python train.py --n_experts=64 --d_shared_expert=0 --normalize_top_k=true --balance_bias=false --init_std_router=0.0189 --lr_router=0.000935 --n_head=2 --norm="rmsnorm" --init_std_o=0.0506 --final_lr_fraction=0.1 --doc_mask=false --steps=4293
Below are experts of layer 2 (counted from 0) of a mixture-of-experts language model. Rows are named down (a neuron's output weights, with its number) and show model dimensions 0-255. Each number is 128 + 24 x the weight over its row's rms, rounded and kept within 0 to 255.
Before each expert's rows: a language model's description of what the expert responds to. This comes from a sample of Wikipedia text that the model never trained on.

# expert 55
It responds to: The article the/The and hyphens or list dashes, often at line starts in bulleted lists and in compounds like south-west, Desk-and-bookcase.
down13 [ 80  99 143 168 166 124 113 171 115 156 101  66 119 123 103  97  84 114 126 135 127 104 149 117 145 124  73 125  82 109 136  98 127  94 138 164 120 166 104 140 125  92 155 141 124 134 138 136 134 162 152 155 157 134 145 135 113 163 108 124 136 146 107 121 128 167 149 105 108 104 140 150 193 107 136 170 164 142 106  91 184 138 107 116 113 141 111 114 107 151 106 107 136 102 130 120 119 126 141 131 108 141 107 153 118 162 123 167 148 120 140 123  85 108 148 121 100 114 131 159 144 142 112 150 138 120 118 125 125 101 121 148  98 167 152 150 173 134 169 139 109 137 158 103 151 121  89 105  75 134  95 160  75 129 123 103 102  80 136 159 134  98 134 157 150 110 131 153 146 145  88 123 109 139 126 119 137 143 122 168 132 104 133 116 101 110 132 111 129 180  89 119  99  78 152 145 129 107  72 140 122  89 114 138 102 141 118 136 151 101 128 129 122 154 105 119 113 126 155 181 125 130 130 131 160 114 152 135 119 130 143 153 121 183 113 130  75 150 146 115 115 102 155 124  95 126 155 117 129 141  83 106 162 110 112 108]

# expert 41
It responds to: Compass and landscape words in proper names, such as North, West, Park, River, County, High, plus word-final pieces like Lime, Monarch.
down0 [ 84  84  90 122 121 125 149 112 120 128 121 142 158  95 132 104 127 129 142 133 100 160 116 111 112 115 102 144 103 171 121 121 113  94 117 159 129 116 127 111  79 118 100 173 138 153 118 143 180 113 149  90 124  81 155 105  96 114 126 119  66 120 134 114 152 132 106  98 180 115  99  79  76 131 170  92 164 118 130 161 130 115 162  96 123  88 133 150  97 152 121 106 121 143  80 159 119  97 140 160 114 148 116 164 110 131 145 147 112 124 112 112 122 106 121 140 103 124 109 160 112 122 105 142 118 102 151 123 136 130 136 149 149  98 119 110 144 149  85 107 115 107 114 142 143 141 139 127 161 163 121 150 114 119  71 122 109 160 133 116 103  96 132 100  78 143 120 143 148 136 112 151 124 149  99 105 127  87 129 123  81 122 157 113 140 129 143 143 143 129 115 111 108 104 128 154 171 152 116 132 100 125 154 181 152 119 124  96 121 170 148 161 118 135 179 108 109 132 112 103  95 122 137 174 162 137 163 106 134  82 117 169 141 138  92 142 160 143 135 143 139 137 100 166 135 142 158 125 108 187 142 123 104 169 111 134]

# expert 0
It responds to: Line-break tokens ending list items, table rows, headings and paragraphs, e.g. after "- Born: …" entries or "== Exhibitions ==".
down0 [ 99 144  99 108 114 154 123 143 152 111 147 173 129 136  99 147 142 115 176 105 128 106 114 144 115 152 136 134 141 129 169 137 165 126 131 112 130  83 103 111 111  56  98  83 158 118 121 145 149 113  94 111 116 150 138 115 113 102 136 122  69 160 161 122 120 127 123 132 140 124 125 158 126 131 112 142 174  98 130 101 165 170 128 120 103 142 125 109 139 168 177 112 171 134 149 119 128 119 158 122 145 151  88 116 146 133 150 150 111 128  84 136 114 103 166 133 117 118 154 137 102 162 164 111 111 134 116  94 119 159  74 118 149  74 124 138 161 120 177 169 143 165 143 133 159 123 115  98  92 101 141  83  97 153 151 106 121 115 125 117  87 100 140 121 130 162 119 146 118 137 104  80 114 150 139 102 109 101 138 125 112 141 143 156 112 152 124  95 128  96 115 158 163 109 133 129 119 104 144 150  77 110 139 124 125 149 127 135  88 166 115 144 103  77 116 124 159 160 125 133 175  85 114 144 158 138 133 107 144 149 128 122 129 153 127 129 114 116 121 117 117  84 162 101 120 150 132 151 152 142 127 155 128 157  69  73]

# expert 54
It responds to: Ending pieces like st, est, rd, shire, dale and Street, Stadium, Cup in place and team names, plus non-Latin script characters.
down1 [143 160 134  99 145 142 138 124 112 123 122 109 175 132 115 179 155 161 157  96 125 151 105 117 141 105 153 103 113  87 108 135 101 110 111 147 138 132 157 135 144 136 110 105 138 103 111 111 140 113  92 122 122 105 144  95 143 129 137 129 175 158 131 134 153 110 118  94 119 113 121 116 125  96 121 143 160 121 157 140 130  96 106 147  58  47 128 128 151  94  80 148 130 101 146 154 159 138 124  98 106 126 145 110 153 150 141 117 134 143 162 130 109 181 106 156 107  93 144 129 127 116 134 112 113 117 117 137 147 129 147 137 135 154 144  91 120 149 111 118 101 126 144 102 120  93 135 152 144 114 161  83 111  87 116  82 151 144 135 145 155 151 137  99 149 127 159 113 147 128 123 163  97 146 163 135 104  70 137 121 172 118 127  88 152 138  95 140 159 157 120 119 125 116 101  98 173 131 125 160  90 161 160 137 191 135 114  97 161 140 141 151 124 150 135 146 148 104 122  68 133 107 110  90  90  98 114 107 141  88  88 112  86 157 129 161 125 108 152 117  90 125  89 139 136 134 129 146 120 138 132 164 107 141 166 162]

# expert 2
It responds to: Inner pieces of proper names and foreign words, especially after short capitals like Ma or Ka, as in Mawr, Kawish, Köppen; also digits in dates and times.
down2 [145 138 114 145 110 146 144  91 166 171 155 100 148 122 102 101 136 116 110 145  92 130 114 120 166  92 134 125 156 115 158 117 129 147 112 147 156 151 101 181 163 148 119 135 137 118  89 118 111 115 173  95 130 154 112  90 129 140 147 132 128 120 137 141 108 130 110 131 161  91 156 157 100 157 159 101  84 110  97 131 152 138 148  54 113 147 119 170  92  95 118 142 123 134 130 135 136 137 119 107 102  84 124 125 169 145  79  79  90 135 156 159 117 137 139 109 112 131 142  76 126 199 144 142 125 152 107 132 142 104 150 123 141 100 142 144 123 139 118 166 156 132 104 122 118 147 139 151 112 161 183  98 119 118 166 101 148 157 135 148 124 110 108 111 152 142 102 149 142  63 108 127 137 119 140 102 133 134 101 138 151 133  60 128 140 122 125 127 123 126 127 137 137 115 134  94 165 108  82 125 145 122 105  98 112 156 128 131  87 120 104 135 116  96 155 123 151 164 125 158 131  93 110  82 112 107 167 119  83 104 114 143 130  88 101 118 161 120 139 160 104 114 151 111 148 116 119 170 140 116 119  77 129 114 115 136]

# expert 52
It responds to: Roman numerals II and III in names like Delta II, blank or number cells in score tables, and nouns such as form, composer, structure.
down0 [125 173 114 124 162 130 136  86 137 103 101 111 149  94 145 116 144  95 134 177 124 116 136 138 148 142 113 126 146 144 105  87 115 138 113 125 113 140 100 135  84 135 121 142 157 156 119 112 118 108 114 116 141 162 111 105 142 156 135 106 113 110 145 111 149 108 118 101 158 109 118 137 145 132  89 114 141  44 138 140 107  76 145 117 103 135 116  99 217 114 101 141 151 112 120 133 122 122 151 120 127 125 152 117 117 120  96 134  79 103 111 114 143  87 131  71 182 132 108 130 137 139  95 132 123 173 180 147 143 113 115 164 136  85 171 142 125 127 127  91 127 110 110 119 118 136 111 147  86 106 126 113 153 114 103 147  97  95 113 138 113 126 155 113 151 115 128 156 134 138  90  59 107 158 139 114 108 144 122 125 122 114 111 144 100 139 106 133 118 127 107 132 162 187 194 145 119  87 168 109 132 121 131 163 121 134 163  99 127 129  96 169 153 138 166 165 128 114 159 114 151  86 115 114 106 117 118 112 139 155 181 114 141 101 159 147 121 155 114 107 131 135 128 155 150  96 123 123 111 171 130 128  99 100 146 119]

# expert 62
It responds to: Final suffix pieces completing words, like ate in adequate, lic in conflict, view, ces; also City and New.
down1 [134 116 113 114  93 149 143 101 129 146 109 141 146 156  73 122 114 115 120 140 135 101 135 113 149 166 165 138 117 129 133 137 156 159 148 131  97 116 127 148 162 107 109 162 108 173 156 124 112 123 120 187  96 142  71 115 131 116 136 144 115 119 171 152 109 100 138 135 158 168 127 140 123 127 130 126 136 100 117 129 174 159 157 111 171 110 164 133 143 145 167 136 119 106 110 130 135 121  95 104 128 126 151 100 144  98 119 124 125 138 106 127 119  77 140 118  79 121 126 123 107 156 180 120 115 119 101  98 158 134 125 117 106  43 115 166 113 145  60 137  80 126 104 124 136 141 118  90  96 132  92 125 112 117 125 114 124  84 107 138 112 124 118 130 118 115 119 117  60 102 148 139 102 122 151 107 116 140 105 134  80 108  77 117 126 105 108 177 119 100 146 128 130 123 142 135 111  96 164 120 124 150 121 123 176 162 141 121 141 158 135 144  75  91  91 138 114 100 137 125 118 131 131 146 144  98 123  86 136 101 100  94 139 120 131 121 112 148 145 140 111 147  99 145 196 157 130 101 142 177 115 149 126 134 169 141]

# expert 39
It responds to: Colons after infobox field labels like External IDs:, Owner:, plus list hyphens and en dashes between a name and its role.
down13 [160 115 153 144 133 163 117 143 151 102 147 140 121 136 161 139 163 139 140 148 116 137 135 139 116 182  94 118 125 122 124 133 152  82 118 136 149 118 121 107 149 125 128 123 115 122 133 130 151 180 118 135  99 144  94  70 105 103  92  87 111 159 149 164 117 142 112 159 121 124 143 146 142  60 139  94  89 137 133 121 116 154 104 104 116 139 134 163 155 122 136 120 121 134 176 127 130 138 142 128 116 119 139 135 115 158 120 113 134 104 177 134 121 171 127 180 135 154 107 124 113 109  91  54 121 147 104 126 156 160 104 104 107 119 126 119 140 189  80 133 125 105  88  70 160 126 140 140 144  93 121  95 152 159 166 114 146 119 136 107 123 119 115 140 135 148 144 152 134 166 128 142 149 150  99 136 157 129 140 188 116 127 137 143 116 103 124 137 118 147 128 140 154  80 159 121 121 136 137 108 155 164 149 108 119 113 152 140 129 166 159  97 105 110 137 167 144 168 115 156 152 135 132 161 147 127  87 128 169 120 115 206 158 146 157 133 118 172 152 125 114 103  94 105 142 104 121  97 126 161 106 103 105 147 152 149]

# expert 20
It responds to: Opening parentheses and brackets after a name or phrase, as in (1976–, (born, (TSA); also quotes, dashes and superscript markers.
down0 [104  98 137 115 175 163 121 140 180 100 130 183 188 162 107 116 148 134 149 107 135 143 130 115 139 210 120 158 128 170 163 114 149 147 114  97 113 173  87 136 148 138 115 142 142 167 144 147 131 106 142  97 124 100 141 181 137 110 149 136 115 112 134 172 110 120 126 180  93 139 144  76 139 136  92 102 117 138 146 145 109 135 142 120 146 125 123 128 128 146 118 103 141 111 147 157 144 148 159  98 141 129  94 149 166 151 147 149 129 150  98  96 139 137 139 151 143  98 143  89 105 156 159 134 142 134 124 127 138 106 142 127 150 115 131 129 101 114 153 129 109 150 123 155 115 152 115 117 156 143 159 116  92 145  91 133 144 132 129 107 144 118 115 104 115 102 118 148 123 128 150 171  77 162 143 139 161 128 101 112 110 128  94 177 117 121 135 174 112 103 158 110 140 141  94 140 156 125 116 141 145 121 114 140 136  94 138 151  95 140 149 164 160  97 186 116 107 110 124 125 136 155 121 145 139 135 136 134 151 109  87 147 121 119 191  76 155 145 143 110 124 101 133 108 178 136 117  95 104 168 143 149 110  78 126 159]

# expert 13
It responds to: Stand-alone space tokens, often left after an article, adjective or comma before the next word or a number, as in "mass firings", "No. 1".
down1 [122 109 114 126 167  98 143  61 133 145 147 154 112 115 145  92 128 144 131 161 124 116 115 135 135 141 132 116 174 118  99 104 143 138 121  86  92 139 122 141 137 137 155 139 124 137  99 166 122 142 145 110 109 129 124 112 142 178 147  85 107  98 126 104 128 124 129 120  79 118 100 160 154 152 156 123 121 151 121  74 150 113 120 120 153 144  48 115 135 148 113  95 147  78 120 137 140 122 125 138  91 169  92 103 106 111 150 118 106 142 141 165 153  99 138 158 118 118 142  87 111 112 130 152 103 144  78 179 135 113 172 106 161 144 136 128 142 165 108 153 137 171 118 121 138 160 120 103 103 131 117 131 138 121 142 141 181 100 110  68 115 106 136 131 108 125 116 123 132 127 115 131 133 150 124 118 151 109 155 135 117 149 112 128 163 113 139 140 121  97 137 126 106  97 134 141 143 141  91 133 116 144 193 164 135 117 182 138 143 134 134 113 129  97 106 147  97 141  83 165 135 119  81 152  87 152 133 145 115 120 118 132 124 118 163 145 122 106 170 168 118 169 147 133 154 158 154 190  85 137  81 100 123 121 127 153]

# expert 6
It responds to: Plus/minus signs and blank cells in sports or election tables before numbers (+6, −9.31), plus common nouns like water, oil, line.
down0 [123 108 120 133 176 122 117 104  78 127 116 161 127 121 123 118 136 132  97 128 107 146  95 134 133 125 105 180  90  91 145 169 153 164 149 111 124 150 187 107  98 120 190 103 134 169 135 122 167 160 135 151 134 110 113 137 154 109 120 148 185 147  95 114 167  91 131 155 106 110 150 155  96 190 163  80 114 161 120 131 126 135  95 136 131 136  86 123 114 118 101  73 114 120 118 155  97 115 138 107 157 128 171 121 129 124 147 133  92 132 131 129 129 104 111 103 106 133  96  97 141 150 119 114 125 151 114 125  88 134 125 120 126 140 131  94 145 140 167 133 145 189 122 132 163 109 194 166 117 137 135 120 119  74 122 125 150 130 103 128 122  99 131 143 170 167  95 156 163 130 132 127 177 146 123 115 180  89 144  93 147 102 113 148 127  94 151 135  81 138 127 136 133 146 103 123 150 149 131  82  92 114 113 114 137 135 163 141 115 105 139 168 135 112 126  91 155 128 180 116 121 128 108  99 140 128 117  99 122 120  91 146 155  99 132 148 111 126 142 123 154 113 139 151 125 110 126 124 134 132 154 132 132  88 142 125]

# expert 36
It responds to: Percent signs, slashes, degree/second marks, km, mi, million, and heading markers, in statistics, coordinates and infobox lines like "Team / Apps".
down0 [117 138 126 127 120 126 165 150  86 131 143 111 154 121  98 136 123 110 154 116  96 108 119 100 142 151  58 136 137 158 153 120 130 123 168 135  70 113 134 141 116 168 104 122 171 142 142 129 109 110 129 145 132 190 125 121 122 147  60 126 122 106  92 110  86 107 153  98  92 132 137 185 144 140 116 154  80 129 153 173 102 118  86  88 159 164  81  88 113 117 110 132 107 130 137  95 121 132 123 136 118 140 133  94 140 150 150 112 169  93 100 129 139 162 126 161 105 156 109 108  89 104 111 149 135 102 110 169 132 122 178 126 113 134 117 129 137 142 170 126 123 157 136  84 149 157  81 142 137 150 136 109 116 154 148 121  78 143 135 134 134 142 119 124 119  92 129 120 106 147 133 129 106 117 160 139 171 114 125 138 122 164 135 131 110 101 105 104 141 153 134 125 118 158 154  75 154  99 125 114 169 107 102  76 187 172 139 110 127 116 126 132 144 137 100 136  92 141 112 113  95 104 126 101 131 125 122 145 110 121  99 135 112 138 141 127 147 153 146 153 148 141 140 154 149 162 151  82 123 140 135  90 132 127 154 170]

# expert 53
It responds to: Full stops closing sentences or list items, plus quoted endings like ." and ?", and == section heading marks.
down13 [113 120 186 171 189 147 109 128 117 108  71 136 112 127 116 121 104 147 127 119  81 109 148 112 132  79 112 128 113 113 121 123 138  97 111 125 179 126 142 139 145 102 136 149 125 132 147 118 160 133 160 128  93  78 126 110 151 154 149 142 106 132 124 156  82 106 189 105 138 127 128 111 116 159 109 110 124 146 138 109 112 153 161 145 107 138 115 106 124 116  80 130 116 156 139  98 100  99 161 111 124 136 137 128 145 137 142  68 134 148 131 166 126 150 102 185 134 104 125 126 126 106 155 136 104 116  80 150 116 126 121 135 107 107 110 151 162 162 115 153 103 143 144 159  72 147 174 178 144 139 139 129 128 135 136 105 140  95 130 147 154 143 121 100 109 169 140 161 194  59 112 153  76 119  97 152 150 115 125 159 115 106 107 143 154 116 120 131  90 125 162 126 119 131 117 159 121 124 170 102 128 111 139 139 136  88 113 151 164 101 125 121 113 107 136 157 160 122 100 104 151 118  86 116 107  99 117 126 109 148 132 128 110 132 147 146 120 160 144 119 119 151 116 100 150 105 123 142  86 145 133 119 158 147 180  94]